Weights of a small mixture-of-experts language model, trained from scratch on English Wikipedia.
Training: a variant of Adam for the experts, 281M tokens, 4285 steps.
Below are experts of layer 6 (counted from 0) of a mixture-of-experts language model. Rows are named router (the router's row for the expert), gate (a neuron's input weights, with its number), up (a neuron's input weights, with its number), down (a neuron's output weights, with its number) and show model dimensions 0-111. Each number is 128 + 24 x the weight over its row's rms, rounded and kept within 0 to 255. Numbers have three digits each.
After each expert's rows: a language model's description of what the expert responds to; "gets" lists some tokens that make up at least twice as much of what it gets as of all text. This comes from a sample of Wikipedia text that the model never trained on. Tokens count by the router's weight.

# expert 28
router:152114158109123092122084136137129113126122107115071167111122133111174150117136142153155182130104107143122105132091129137126150118100125124094122106103143143181110175125117143126135089122148125153106158129150077100086109126140134139123123067138126126139158098146159133119153149131136141152126131140130120089114121080146113127092134118106
gate0:160121114140121132156141170139147115116132137109109144134135124133121121084149143081141123117160131098109140107140147173122106116169108099136147125110126121100153118143133103148150095121111131098130172148138123121104149138171185165104138117124090126126146192134136141100148169186097097080139087121177089136112145126167112137172149069133
up0:123139131107108127121124167142138087110160096137130103092107135143142105127161061124163088131177142099116126110121116125157147118122111086149161132134159100140159140102168110118132111124122149076120152169140106128134149156139119128100155121140112141155107143121130119094134131201142090146184124115148101112111101148146155089143125129096
down0:110165117099160110152131145105147120100114131204158119175133157173096126162136151157136149131120113144173115148115098177121111143113087125122121145139091145104126126123167136112147145128158116116155144105140159110128168109135131148118126113081056112126130150130099116161152085157119094114109164154156157121147148106123121159139146147095
It responds to: Table cell separators. Pipe characters dividing cells in Wikipedia tables of results, officeholders and places, plus some Cyrillic and accented letter pieces.
gets: " |", "|", "u", "\n", "'s", "="

# expert 19
router:163133136124147132124103169157155147131139171123136143115095089131134117102106132134168150120097111116096100133150119123103095141101098172102137111149125106144150168140112131113119135107154143169081124153116155089136139127122131141130157091146146100125168135190132121088161160124155125141127124113119112147136110120120103168122124149126
gate0:107131132157121147121086098174106163117130145132113164113108105144143115113090169077111150139148126160127174150157152152126119104090114158114116149136129112107126134114160144092107156116134118127125146155128131039129146186082142123119159089143154124092143115151110081112133108097140183186136135183125127149137142127106132184110136106136
up0:115106182140095093114072127099144139132136150098149145102120065135146108103118105126115156117135108147103156140136140125143098150136156141098116122153178097139139131091137154096114142128113136186133126190133139083135150133134157130098142081109099122118135118140092104091196161101137172135140111117116144151142123085121137180130134122129
down0:175108085197110128146141129161153138165108130167146123136122134051121092092130063143126140104114113114100132143136114140154128154106164116129131140110129115131118095108158165146152131151107108115155143121163148122115136103154117085183142146119140128127128115104121097142115157150133122132131143093160078111136149101070120142099118176128
It responds to: Mid-word fragments, table dashes. Inner word pieces after a prefix (con-qu-ered, ev-ac-uated), plus list hyphens, table bars and year digits in tables.
gets: "-", " |", "1", "|", "ist", "9"

# expert 38
router:149099131120137138123145172151139131140116117102101117171138107150117119124124137108181170075116078174132124145138120117103102135145089108121120122135100107137154144105129104118110104110146100103145141163154110116096098109175116154137113103122115096142163107160145108098144110094152118102160127119159149118139090111093130146134154104110
gate0:104116080127129092099125182143139163153115091125080162136100133108108160130158146138106142096122157166153153149091149140139132136136154111190146099143158148116149132139126117143148189155110125114138076110140127159099129116126117146102160123128142103150102160131116059117160105123158129130129177145091126133129121144165090129157125118117
up0:125117124146112160109186101155097136126112116101151136106147140120105088135116117129076136094131124130125160106115146138125160174127157144102101107140143117105135117166124144128141153131158142102087158144090125168080121118155138129126124128108131179124106135156125132163134101093087127124120167138107105065124166157051114130170145138102
down0:119141130113167136123145136092118108107082089118113106121120172122141147119136106136151102125120121154118142098118167127137101098115107137141123116064147110157185077115142144133149148150132111177135140096187108152093112073083148209148127122142132082164131150162118143112126153133109157163117096118099149144165162137133155148109125144167
It responds to: Middle word pieces. Inner pieces after p, st or d, like signific-ant, st-ap-le, Re-v-olution, l-ab-el, plus digit 9 in years and commas.
gets: "9", " S", ",", "an", "ran", "and"

# expert 5
router:166128145137100137158152121128132113154139153134102169135124098112142163114153139125148171122074124100111146067121108125101108099116098095095134108140097131137127157163143153119116136122115122113100151118138109112112152138146114157132128087121124086157170123171134143095144134148113089111144086117103063114154141148119133131157142144131
gate0:160105142124129116110104136167133049161078136144120157116140100103190138084171159109125141106066109172127127099115136151129088106145106145099161116189142112165112127143151128149088131145118144083087152126120120100129103146122114149143137120120131116154135109108133115093158151111129115122111082162108131143133114151164115149136146125138
up0:128098112121112110090085136121104113139102157159110169127111118112145142102130152081154137136095142136126116110144127119159132072151103106154157129133105121135125136120167128118106128095083176100122101108123089153153081147147080133145121135114120108178113118114129121117132166137063133116151074113113130146141132151180131117149143131142
down0:113142096119072137117135153124139147129130133186157113131108145089108157086136161135168109098157134128118097091110153150153107153126124106108123136121096175155109150124120107098139143123054108119121115108124114142111123111102116095134126172087117094137146106127133127115120115157084154111111131153133114148108114143121172100174105141106
It responds to: Taxonomy list field words. Word endings and field names in taxonomy and infobox lists like Genus, Authority, Department, plus numbers and separators in tables.
gets: "\n", "us", ")", " re", " (", ")\n"

# expert 16
router:140076117102150082149115148137175093114135146109113139115103109124144137145140177125139163127129106145115157119122156115101119134128087132071110138139129080145122153130106144100127099133133156166121155144153067095111161115117126138127129089128163099121155152148102112115143138115123090168111115150114114094112102151116098124121140135140
gate0:126116128166171134160142107133130149151105141096113142105114114093113129125143098131091188114129142150148135159099181112124138189160119141087163104159142056156130137101147157157100162124137136131106114136117131146130138141110100099131094129126062166137139129118122112137113152139106127136142133128098150194145138151126142137161161132143
up0:148143148104074126156139131082118092082102144118099127142121171164127104150150177146123100146142149116142134087126092184114083161097102132105128122125141128077114112147146113116117129139123113110164142154121117139129097182144140146160109121124113188183118102154126138115131073113078158123120177144112109152139096108144129099058142142130
down0:123142093152127082099090145121112149130100123137156117100137107151154117170117140172121086119101135158163122152096148138115134133128113088119070147145135137151152121138115157089149142122123154130172127135075121114103057157106118118104135134128118144113168143184175114136124098097099127104101133174139114148150087129147154120145139141156
It responds to: Punctuation and clause breaks. Commas, periods, paragraph breaks and heading closers ending clauses or sections, plus b inside words like childbirth.
gets: ",", ".", "b", ".\n\n", " (", " b"

# expert 54
router:156110134101108141104147111137108110130125161117091148120127069134110095114129125104173120096098094111117145110112110115073117117134138113144145137160140087131101205138099153114129098135139117129096130177087141133102175108128133127146079090120143143134129129159150128097120115127147114141113094098124112113135116121081103111148166173175
gate0:142083123084144123135103150136151118165107105084138113159126140098164135123085164102107129118100128123107105148117129104128154081145127141134148091171156135101140135134110121136091129113119116094091125142137154137082130068096127107137148130119173120144111098148164116130132125114133115106110166179123159127108117139095127119152138155173
up0:148085129116139131127114142132127106141123105103121125154156130135170119127126159070131110127099143148099117148107160092163136112136161112144184108127167157117156135135139092145070160121113106111119113149141144146085161077115134084137120153121163138154136107147135109120103105124123096104104139174128140152135134146082147089133133140177
down0:094151137137132132092154137141148108131113166128130136128195192092118111139069137144116132163119111158128139103188128099130154120137136132108153073110137118101119091137128082108139128095091163169106112108123146143142112112132140114154134120104111132097151102092111155135105102170080111130141125167105123097114127092144150139146137104137
It responds to: Digits and past participles. Digits inside numbers, years and tables, and past-tense verbs or endings like held, known, established, undertook, speak.
gets: "0", " |", "ed", ".", "5", "3"

# expert 53
router:143123144119131084120076148139127110145138202097101176108116082118147141118155102109126153143133118136110130078122171123083137129124117102105153108161155081160112174144114161166146087107126135122107140149111107099111122117116129132079120115108119113105169147165167133123154141123138115111114043126126094125101131122107110147116142114152
gate6:146082147183126190148139135131128128153102189176103151098151180133107125082072114130146157138120147125112126132137131125116134129155148136129077153129111127145126138184166110118138107163106118148148139100136126154125156133104144080088120129156139154104103172126108118120176140085160122111160132167140105142137125154117165175143141118081
up6:118128132102103143135141089138117142101158116092173103145105133093149097142156125115089089141172152119125112131120160137138111152132114116108164141109121137141140079082131082153117167089147153098155199124138095133132132092150092132125134152112113117089130097114147129172068150132095143143107153105100108153141132106132095084130092151123
down6:161168108090124103158086122092123161144128129099132165124136148140100156141121096142167136160139130142090124094146140097114134136146109117114156097133161119118120155141072149103165161149110085112118114098149131146096104168121150128119103149096141114142122125166145106160154047105138111140112168095149130102107127118117151114114142140131
It responds to: Word-final suffix pieces. Later pieces finishing longer words, like constit-ut-ed, ar-ch-ive, reserv-ed, Pomer-an-ian, plus trailing digits in coordinates and IDs.
gets: "p", "es", "t", "or", "ch", "re"

# expert 36
router:145124100094142110135132144161157104116122121154123122165146119106148148128101123134155170130118101168101157127109088150066124111122098121116131151116113132134115128119119143153121116114130125144146185134130134113104135115132160156100080106108140076122146133127148149129131122143116096105103105094114119107130079114138107097134119148138
gate0:106144137142126141162160114206108145128076109092106135109135131133125097129163111122139138121119116122102178119122115134126127119136074169099099125124070118130112084172080139108120110172111137153109115128130137149086126112114139129100136106090110131107147123103149146069116115117121152118115148086110151136125129130119113193130178092148
up0:115138158129133121105151084142147146086147152188152121108145123119154125163196108123147134129118105096113151100138109136150119182173095105116074184175146073119121097153161139146084128099129115098140114118162117126136182124118105121166128117164145153112140184151129116113140140141107100135138168112145095141139146160112138101142161161134
down0:102104140126125135126131127134160126131089109084154122155122109128177141152145100143080128100122132099194167164141143132115139148110165142129121136146112156131119128132146142129113099138184115160163155151172156147116108140132149132155110166165153146130123141124152110095151166146117114160110080131099141135144140138116158148117112136101
It responds to: Table spaces, word endings. Blank spaces and numbers in table cells, and word endings like ow, all, les, ck, as in widow, Baseball, Singles.
gets: " ", ":", "1", "ow", "ack", "ad"

# expert 7
router:168094135099150103159144145153150105147139119129155119145102079121130171108132147140114142111108098111108157106097094163078132126130139144137130133131130112161133160150111163104136093148145154123087131150133090098096147104111143151146121077150123095101158148135126156108136119137148092121141125132123099068119074091151094085076152122176
gate0:103116179177137084170130135168142110162147124162147136177118106154095143117152156163104131083083124101151136103116097120110129137185155153110094073121140158155121114172120099113133173143130127126154150149183100108119111101153171146157145090103145118121085147136139109117161148125175153132134125178152139100146125115165126139110111148125
up0:142085138157138097156128171133148126173161114149126101153112097120149109100182132142141134092099124134165107083126081130112123106161138128150091076091126133141093130133117123141148151102115123131153151145186145099130121102156149176135135103135142086138118131152142090146152139091184139127122140159181159127126115126184115148109129103149
down0:146104125138143159150080140111122158137133083128114153170166126109100141090157093113138092126105110095099154120103108122107115149113109129163113111136182140122099130134164076109192112099130071114146146130125088142136097127140158158123119107115148136141102118086103147154081124153139074144143149131123126152131127127096129112123123147120
It responds to: Pronouns and word endings. Subject pronouns like he, it, they, she, also, plus adverb endings like -ately, -ively and closing parentheses before line breaks.
gets: ")", "\n", " he", ",", "ly", "|"

# expert 21
router:159135151122136109131104154116147109109163140124131162121093120136159137061171145135139175133124059122116136119129140128095115095126098099163175150122097075151146164148121130177132128103111107131101154124095125099141152116108107159132120119118129123137151153167130120148150125154124118114133124151147104108102080120140108134120093152115
gate6:154116111080130157123114184115112132126139112122115122161095137143135150129116141110125131139132172122147147147121115113081161109124103124128124130135111141130125166150110113185154125129138086140138113156104111118160131132146111141116123112094098135109197098152188091121149121158167094124110138116109103132085129092121112163133121108115
up6:127115114132115172120088107074115118165160148118120113158097165115130153146121149098116139147152133107166118135108126104142123126111094154160107160143069158139157158145131118145137147139159103156150159159172132139133132148123120166129057142126119148110086079166144099148120129143129120130119137164112114125136102117114151113133107182102
down6:094135160070059142101133144127133119127143135107116097110148096108136118136089086098153106121075122083118148117122143103111106106116172082112083099159105106140142134144119104151147150109132131091164122108143121133129107083132093100116103100147076130132133122151158092125119149169133150157064130091138129124126138147134151136130130137101
It responds to: Name-ending syllables. Final syllables of personal and place names, such as Giordano, Johny, Bobby, Argentina, and suffixes like -ian, -ement.
gets: "an", "in", "el", "a", "i", "ine"

# expert 48
router:161135131104189111137111141128160146139168142093120151120112124128104137100130137168127139119126100122094113121125114136080138115149139118080134128117160101155101144098121125126087115126124147137118139164122129089140147129102132108124119112149120135122145169165131116114114156142132125134107101143081101109118124128129149140140170151139
gate0:137125150147162108128123159126113107161134172121105153115148102122128168177137087136112146131111104132131113129143119139102095117160159104167145116058133108128106137112103130152109092149076091116146141128098148125123155100141147141089099127090119126121115132158110125144111093111109145153118083144109112115142131117126118141160161106109
up0:143166138125150164146092101109166120120159097099101139143163117125085141131127125142091170127129126154165125126098127089126093131120149178119150105124107144108103142103141116089103110131135123149129118148137149141184138130132131118140108139116130126115112126098151158129155106131168087105138144175137158134111098175084173127127102143096
down0:157166148136157126117109142129146106130115149133116108088093149145137138164116115109093114136128144138152157133119125076123141136145155126095142145139087130150091115150115110130140133146144153127085196201158118087120153148136126103165096138125122114149126123143117136125084109134096119142128099138104124124112135113146174119108145132154
It responds to: en pieces and spaces. The piece en inside words like differences, Golden, Commonwealth, other mid-word pieces such as ind, exp, amp, and bare spaces before numbers.
gets: " ", "en", " c", "–", " of", "g"

# expert 8
router:138131158068149085158116123120168120159143189127116146158143098122132161088117166139159180120092078140122131129104102144094129118112111112139129132145145119114113156126110112112105109123130112142121110134118126087125155129122118118148127095144173118167136156161101150125158129131135128164130137070123125096116142107123079101131150130120
gate0:150130157134140163130140119114121113125156182129145109099080082076191171138142104119152116155177086134116126140148163130136155139107145142153133140104142153103148149163154128117117119134130152131143129114126098144115108113152135136126123136092080117111140127150108141127090143131117146124130116084119144161169108082146123141071072097145
up0:102121149148158138110101133144119153178084141126149100136104107134134113159087165102138119107123144119131080099135133140130115097120104166121136126095101132087138124113148115129099165081133082123123115121117148089151128137138092110125114156151150135143131088164079134084152176139150139124151134126101105181156136109153103137141132112134
down0:130131110128133154077192108131140140151099141125102112123165126153176123135102125133147113110120122124184090123121112102130124139135122142115130109109149143125103122159137133111056103117154156171135089153130129104136065151154160158151120095122151129118126136106127157128156138165147086113115058121120114086110112173120085137153158145171
It responds to: Digits and "and". Number digits in dates, years, times and table scores, like 1957, 10:00, 25, 20; also conjunctions and, &, spelled numbers such as four, six.
gets: "1", "2", " and", "3", "4", "5"

# expert 1
router:135100110119138117139117190164147088104156135126102150118105109135130115107119145139139172119115096154111149093101100167099128118121107141120117126135138110128115168130076131108176106097132153101118125163141124089084186100142131173135133038132134128125183130141149122115190087116136099131130119126118129097109110132109105101108138125151
gate0:152081097140133144176128164184138164134158131122093136110114120157129108145134138143128113126113162086151155135115195096146172134167154113142108111104133128102132124143085091126129158129097148145119127136134125119093144118134115155097139117129116179154147160134149147091160131133142113133108122128113118093114169145163121102148141103103
up0:141129138117134146150144177156144154151156144111116135113120165113132107140134133110121134117086140096145106138127181114157172121157144127153093093094160109134137112130084099141128129142125171139099120104144121134116136134163131146097147153106146150122130131126145136123150154104140096171167106117121135130098176142143130105125158094117
down0:141138132156140126086148149105136100136129162092125120105130135118109173119182110075157106098133145119157143067084087159124108152106128106173092112085129171145102161147130136139130102156112149148124092123110108145101108095174149134148130155116110165134151187070133162117118119156109175123166129121096121112119162150124156146154135104157
It responds to: Clause-ending punctuation. Commas, periods, semicolons and closing parentheses ending phrases or sentences in prose and lists, e.g. "Cornell," "songwriter." "Saudi Arabia,".
gets: ",", ".", " and", ".\n\n", ";", "-"

# expert 0
router:138090128118130119145132158130117081141158137126129177110126080129116127105140146126159114100152116101130160093098127119101140151134123130120136132147115097114085157154125147152111121089119133125101138174083093139082137152135119142123115102154131117108169167197141125160124110115174144117118077134155092122117117124096111110107173103143
gate0:177109157094140132097103147175117112144123159122136125146109084120106095124129093095163095120081106135185151115145119131142115102140143123135134131132127126142202101123119139126142151161162147136110153160162092114099141146132127130134086144168138136162106130147136087099099174083097124130137182137101151134167126138121145118151177150148
up0:126113160119130140142122136113143119142120124175135159133114114119148158105149119124103146119156145137135132109109205159110122114122139100154130095131132114101118158108137127088175076102123112133161174110119128116089139098159123142159103125137187115156132130123126165118137100152091088139100117143102130127123133120106092128179138139122
down0:175116127120082104127094106168161138103119130113115149125151135123117106118103152140137145098091116127121150073097136084151116099109123123138108131129133078149128139108099100160132129094111128100149126138126148145140111053131121160130110094138122125083101114101077126130134085135099075112098130132144128106134136167114120150118161137132
It responds to: Vowel-liquid word pieces. Short pieces like al, ar, ul, ol, am, it inside or at the start of words and names, e.g. Al, Pal, Aragon, qualifications.
gets: "al", "it", "ar", "ad", "an", "ol"

# expert 47
router:154109126132158106137104160153166113132155169132135130126118088127121125134135179133132173096096128145110131142142104147119121142155091113176124111085112101148130155124125081099093106124106110166108141137123116108157150123130093129123132087149098107126150119172133139126132123093141099157135082104145140124121135119137079124114140109145
gate0:105031101137150169130117110098119100122124129111140143110110092133150100151129122126124108109125100139139155110130137143106121138125125104132143117121132137074152150122120153118108108111135086143093138119130122127107142153144146122129084099145094131152166109187106145119099116095142099128156141133133122134106107134129150112141147134157
up0:126100120140129134143116111129115061134116140162132143110091118108088126175125176116109112116132101137126154140106154141117119127120087140148147126097096145112147170103146119130103144115097109125140139103123139141122124115099132129129126128109131134095124133119159167146133140146146055092122121176160133170126156171120120150142137128145
down0:113090072117063135125119099112136130126114121122101148137130100164083123127118125105126139137128135175120125149134135151131140123142141103085148104152152110160141124125145170126150149161148146149147145121127110111144123087142117117131135108100168089087091163101187130121123159160068148134136103147123124115158144159172146152101148094119
It responds to: Digits in dates and tables. Single digits in dates, scores, years and table numbers, like 10–0, March 14, Hot 100, mostly 1 and 2.
gets: "2", "1", "3", "4", "0", "5"

# expert 9
router:150078153136112122127172165135150109110113125108124111164101129129135096140106137131173161103084088130147145105124105125091136125130135141120135120127071155131108169132100144138128140121123144113073146150138114077091134085114159133131125095105143100116134137169118143143154148145112138164111147137133129117106075120096127141125140115113
gate6:122109129071098161134144136157157120129154151125105145084142150093116147112071084176152126125175128106127143123125131124091142114127146124148125144136141116157122155137071094135137081128168131137110135125115147106143122101166146090133146093176123122097119138122194176150121113135133130139111101093111200106107116088096128147087135130144
up6:110117129067102117119129129158106128104140112189114124130163133102137134092096100159160141110101106107110139107108100166069168083166133132117103159089130148117064152152115138111152070158154163146126120121130131119142108083127140112119158105144182090101125165109174157106122143104108081148125123116101173071091149117094150141101147134127
down6:167076116144169138122130098124097153149101149139136157133125135152115123099181120086147130110111145140124129106132136116192089116142149139157123142160112182144145174109112150140110156108088139146146121114145157176130119109157114160122171090127129122120106158154152127117093136107121115079116122132117089150152165131165120114118114115122
It responds to: Capital initial letters. Single capital letters starting proper names, mostly surnames and organisations in lists and tables, such as G in Gassner, M, F, D.
gets: " (", " M", " S", " F", " G", " R"

# expert 61
router:126092127092125115125114152129157154080153136086088136163113124124100099110133128108140159092116106128087123134106122143030137112090096108121115127128120141122102177118082137136122101128161109137122143120176099118115153110110095142159090098123118123120152137168120130123160141171107111144124083089097131099107117092101109110142149133106
gate0:141160107136130158139111137156156127111134156137157097115132170151128134104104096160116120100120125148133113158148071114099133098102119117137143150129135078123115129131125143103174122121158098137110103121091180112152158103136138135124126145142176110149147160161117133133148135151122139139137153140135163141066133111123135146150138107139
up0:166123195122155167136127132095134127143118166108145148085108081103148127174129142140117144128176110157105154114134137153131098161163137158133136115210123158121136145158175140125120139122123132123116159114173126114129151140090160130111165120134108094078147107155109117135152123104151109104116163127152115096143142089165130151065145146123
down0:138153147113114151164136139149115078123149141170137130089125106145131145113107133161139129131106152138125141146171099101119109167146151123141171116144070139109133131164095152149108119098103136102125174114121126138107127128132155076140160091150116131113138139163165165112114176143125112167132161104084161123098142150124128084105109068138
It responds to: Spaces before numerals. Lone space tokens before numbers in running text and tables, e.g. "total of 63", "August 19", plus opening parentheses and quotes.
gets: " ", " (", " \"", " p", " v", " P"

# expert 30
router:142168118095124097154135152133151132100131121130103159161117137145098125113152158157102177098106095121116156128127076169072114146100104154114082122144170129083096154130092151101137148118170104122105147176123121112092140127127160131148113106123119123136211115165145138100149122121136115134108133116069124095116142138085123148110123143160
gate0:126153112092124122146121129062125179151100135144123105130115143110117173128129137114151134089113072149133094124104117174139133126115133142149130135149134145100109118157128150127166177133131154141121149121128155084166126075147102091118135126133141118104151144135133106098163171113134069134123208106112142090123145119132138150096138097119
up0:101154093116098115133104120096090162155127122113122113130130137146159145111116104138173137122148103140097148127120119099135120129171101154083091160150170103145107155128137157096139139129151160126122147130143121119160169096137187079099141104158073173113112140123109097126144141076169097120154163130093173142105185094162111139098166144130
down0:085145161104112090152121152085093113097104137150113120186189103145118162110134111131111131112133147131134126132113119119125173153103148128160105110099116143135120106121197113130143149098174117124125106109132100096139121128105127102096109125103140121107158141091132128116147098147140134098107094118114128159092141119101154168112107142178
It responds to: Word-start pieces. First pieces of words after a space, such as prov, wh, imp, ret, par, plus See in See also headings.
gets: "et", " that", " g", " who", " in", "at"

# expert 29
router:149144114104160092164142099146122110116179150107072154124144126122136140124126135097149173082141081107118155115138085135119128122136132138086107126125130116089131155155113165114097116171110151102110146119137136125115121102119138135094145100108168127109147129179170112136130114137162088093133093116110146099103158091086145108143170144129
gate0:174132152102135146144136139158150097098160136127147121159160119133183143149138113126156070140098157106112089160129087133129148111173131129121129115107125116116115113166150145118127087153081112097170140152160138142132123086142121142122124111152142119126108115139172144082110117170115083132125104139155157145112119125163086129119110131158
up0:069079095147129099095176128127127176141122114096148151127106116150140097122102161121160093133131103136115116127128124148151163112140130121133158122144140121121148150162094144155139105148113111160130132126086165145144106106093110094139110135135133115128142146149106111118103128180131146115133164107132177131137129176151118108166140111147
down0:104125067133150148115114165140095147126096118117100115135122149133097150149111139139125151134081113148114136131168134125108108101140077119157143146131113143144200161176131140121135126129127210143139126114089125131132094168107135124156133144136083172128123113128103135149157128173166100131149168113146108115135094137135101087092106084140
It responds to: Word-start prefixes. Prefix-like pieces such as over, rec, dec, ex, res, often second token of a word, like O-ver-view, Pe-ac-ock.
gets: "-", "–", "ro", ".\n\n", "oc", "C"

# expert 35
router:154128096144162096147118116122157130116140120123132172129129112101127153153165153110112207082129112129100130123099113107086099121090138164131108098133133126134088137153089132125110117116149145156110094165095102115078138144112099126143115094108118151096172117175148133143137101128164098126106115127113126102106127136114115126137147147154
gate0:140138161105176119106127142132133098172133175150146161082077145145145146116124156120105148150120156122095121138171105138097164144143164146140134130133142108109161133108090124149166099109119145127124123135098168107115180126104182151139115134079127123113139118126148158103137118167146136166100097127098130127131134139158120168124111160137
up0:118136105094138139131149141130131122078163126110132090121132121080124162139107157127131143116138091149175104137113146133153115110101166138143191166152141140146142159078116144100122140096118127162119176117174116120125141130133110133175141114145163095109084099099116124119143139100164140094142081110160125109165137125124116160139132121113
down0:129114142142145101107106097132132107120116137141120138139110113137121136140089115117151155136114147097173139141137124107088106143132185088084136162117132120147153101111109129104121122116155096127165119138102138158082121147134121088166098147146131182108118103148169106122087147150127136113109071101125140125152102154077108154166152114145
It responds to: Mid-word syllables. Middle syllables inside words and names, such as Pl-ay-ing, Col-umb-ia, r-ate, cry-st-alline, often vowel-consonant pieces like ay, at.
gets: "ay", "at", " m", "art", "as", "le"

# expert 25
router:163133149132109131144138134148144086083146153065099123172117084117081148080104140117155172092081149080128157143154129104085161124120122129076097112127123139157091162133112137127111126110121133169128161138152118139104151126116139118111106070166059122159155121127142121122119150123154062130139114084121130121107127100096136117148158122155
gate0:114108161134150121159134107137124141121110132130119124138134145116085121165130134090132122111137120091115070158159148141150156160148123126107116119085180162098166156176147173073087152095122130116099158093151127134088096117142141127103141118088096126128127121162127077131113150122140118101203119133135125128118121137162112147126115120111
up0:091103127136108134099137145139127142143141100150161120104117133108133124144086124112110136100139142145114147091113128149137086127089142161136112107138154099134117140113124092136075081120134131114118117112151120138124151139091161070123149135158156166105151096084090093159154125091125144125126137150133127163113131160113156173107134135128
down0:080120148108126140103133177149120153108127111125076103098163130147155152150149128144138149110100134133133157112148114134132135106066077134124097121138127130156076111111169094129138097126132132117099134128128117114094123135107116096164091159112103123135158095169147149131161122105132108131095085136164092106107065129108081124215087116162
It responds to: Mixed word pieces. Scattered word endings and common words such as years, South, career, post, with en dashes in year ranges.
gets: "n", "ia", "–", " pro", " in", "ra"

# expert 17
router:139100141078138105138158157145144111147152140142109113135121146111143119165126165133121135126122110111132142128151122120059147142154126158117134108130144102162117153144107149171151124140137119143088133127135112098101135115121118144113133114142147076126112164173141110079177169140123102162119114152107153086116122136094098154122157113120
gate0:142135079134157130150146176163141126112123125096143149119117137132090141156110139159095119177140157137114119184121160130127128134114125128133082109092152105162095155111149117132132139087103132153084076142103130137145138158111122135119121124118077100102128113131132154167158120119124127127144091058127120145151105177133102127120100170100
up0:108152110116120145175111153119150158113099119110136125078107124104096181120079154157123145143155122151134143141135134141143129144125095170138090154129133122091132153112066206128127119123164094122114101113137120090128114184103165165125133123105178121119131105103126141123151157114112133155123091121121167130123123120083144114116085134107
down0:106132080156120148135133119111111151133107162171101085155141134128122103105121198120113114136149141116105130103091128124109204079103109149161099117132098114132123143123125129113115142120102095130125125115131124132094136096140118111091091178120115133122104097137139205116160133089101087155109141137150167098146133182120127139150154143131
It responds to: Line-initial capitals. Capital letters or first pieces starting a line, heading or name, often after a line break, like A(ugust), H(istory), I(RA).
gets: " (", " D", "A", " I", " E", " O"

# expert 10
router:124121125102114113116128149154125138105165126101106117145124137085094147062126116160170135106123090154117132099124146144128130130126105113092126134136113096137118192144140141108123117096154110137111123133101104088099140120132089144103088099111118092154168138155132149092157109137106110122114122093120098118131102134085136126095165147145
gate0:096095085128118128113133158095155160145156123091131126121095142129159164068138111142136126132160141097127110127106150105149183117101084096129132111138143127124136164054116134081137098100121134127153113108127141114139133130128135139098139123140110127167134124132106129094113085105161138098111101078108139154154161079126140116133157115152
up0:120099114077114142150084125113127117087160124109145141099090147129136091048128119119171106125172130057125112125115131120125130123116087085144085132126119107122132181093135116093136084106153130137117137198120171107093113090124136090115111111181118116125133171140183162087115129154138121106121102115105145135131148116134139117098167112141
down0:102112114102120131147160146134146157137115102150116135139156124119183133142119119143146117135121126183116175145113121128168117092152119107098135138146096133163147122128180074133111170102127163091090114097131090105120152140132139117104097150154131121150135079050114100155108129073074091087109122116118098105081085143145143104155164140136
It responds to: Word-final name endings. Final pieces of names and nouns, especially a, i, son, ana, er, as in sing-er, Hispan-i-ola, Personal life, his family.
gets: "a", "i", "er", "son", "man", "ia"

# expert 34
router:149152111081113137129078167147179117120145142108114122154105162109154135105088170146181187121102104121126119136141116144096133101108134132114129135164124139081106131130125114167118115098152134128115103137153088098118108124137159154124112113113122106155140137164156142127169116164112100127114151104134123111099096112089076128111094107146
gate0:120116104143128132073144123097139162120131133099140067118120157150118135117110177107121181151140135129116122152148105100138085122131144155131100145133167163148144116132139169127149138137142162145114163079122158122136126113116142129102156131120141119108120150103114164131155129141102213117102130141124116118106139137105120111164113133142
up0:123115112153131163153111147090137110099139115184114125076176117117093131148117151152142172188139102150123147124142134143141127147156115162183087139107159099164111128139103095086128148134144085115084094169150094141131172140100091104154114093155144125131114110114133100126109122131116136099133120119107115105120126111135177110101141136095
down0:096125083158137112141139122167096085133171154138138129091150101115162158118100108105131139152139120125108146123156159129163159134138184118125113153143103110136104128109103128099142127118110078067152108133136107105098137120130131157104125122143133137106107136110134080132132097154102156091132120108084132135165108136116083122127112135104
It responds to: Word starts after capitals. Pieces right after a capital or word start, like N-ations, N-ame, MH-z, vi-ew, plus line-ending pipes in tables.
gets: " |\n", " ", "ers", "x", "ud", "ard"

# expert 11
router:128141115084143113181110112109155104100158158118109150145133104130154130107109182112180149130159105117120154147150082136039122122110116109120098140121107126091119173164113141134129117116134139105096113121137116093107105136140110147124129125124132122122134117206163125117125153134177149124158128085136158148129118086108122131146154126134
gate0:107102097153109111196159134110125125120132139086100114114135134101158131136159085100098143137155171128099156119128153132113116159112134102122126115136130115162142109141127129092125102150094111125125118121149122103115125129096161107112120132111138114142133153175132111159166150148124110117114144122144141140125119092142136151174159133096
up0:123079136161129145097099084105123101175198177124122141129104119090147138135111121098149140135141129130106112146156159133112142110175121126150157122130155133101150170093123139111138084092105108137149159107138170141145078133134156141101091160154112111154142115153156120114142132096166149096123110150139087124094139084154119141103104137105
down0:134085158118137132145094111133148114112120106093112150146137110187206131122155162123123120116130118135098184137110109135158121125157120116092118123135162098142170110140135110119193110122154108122137142125175117127176119122111154134135100103145175135142140109086144069165136116117138156136089127091144157146115142133128114122102111127169
It responds to: Hyphens and word-initial pieces. Hyphens and dashes joining names or year ranges, and short word-start pieces like con, de, tr, as in re-elected, 1982-1984.
gets: " ", "-", "2", "–", "1", "il"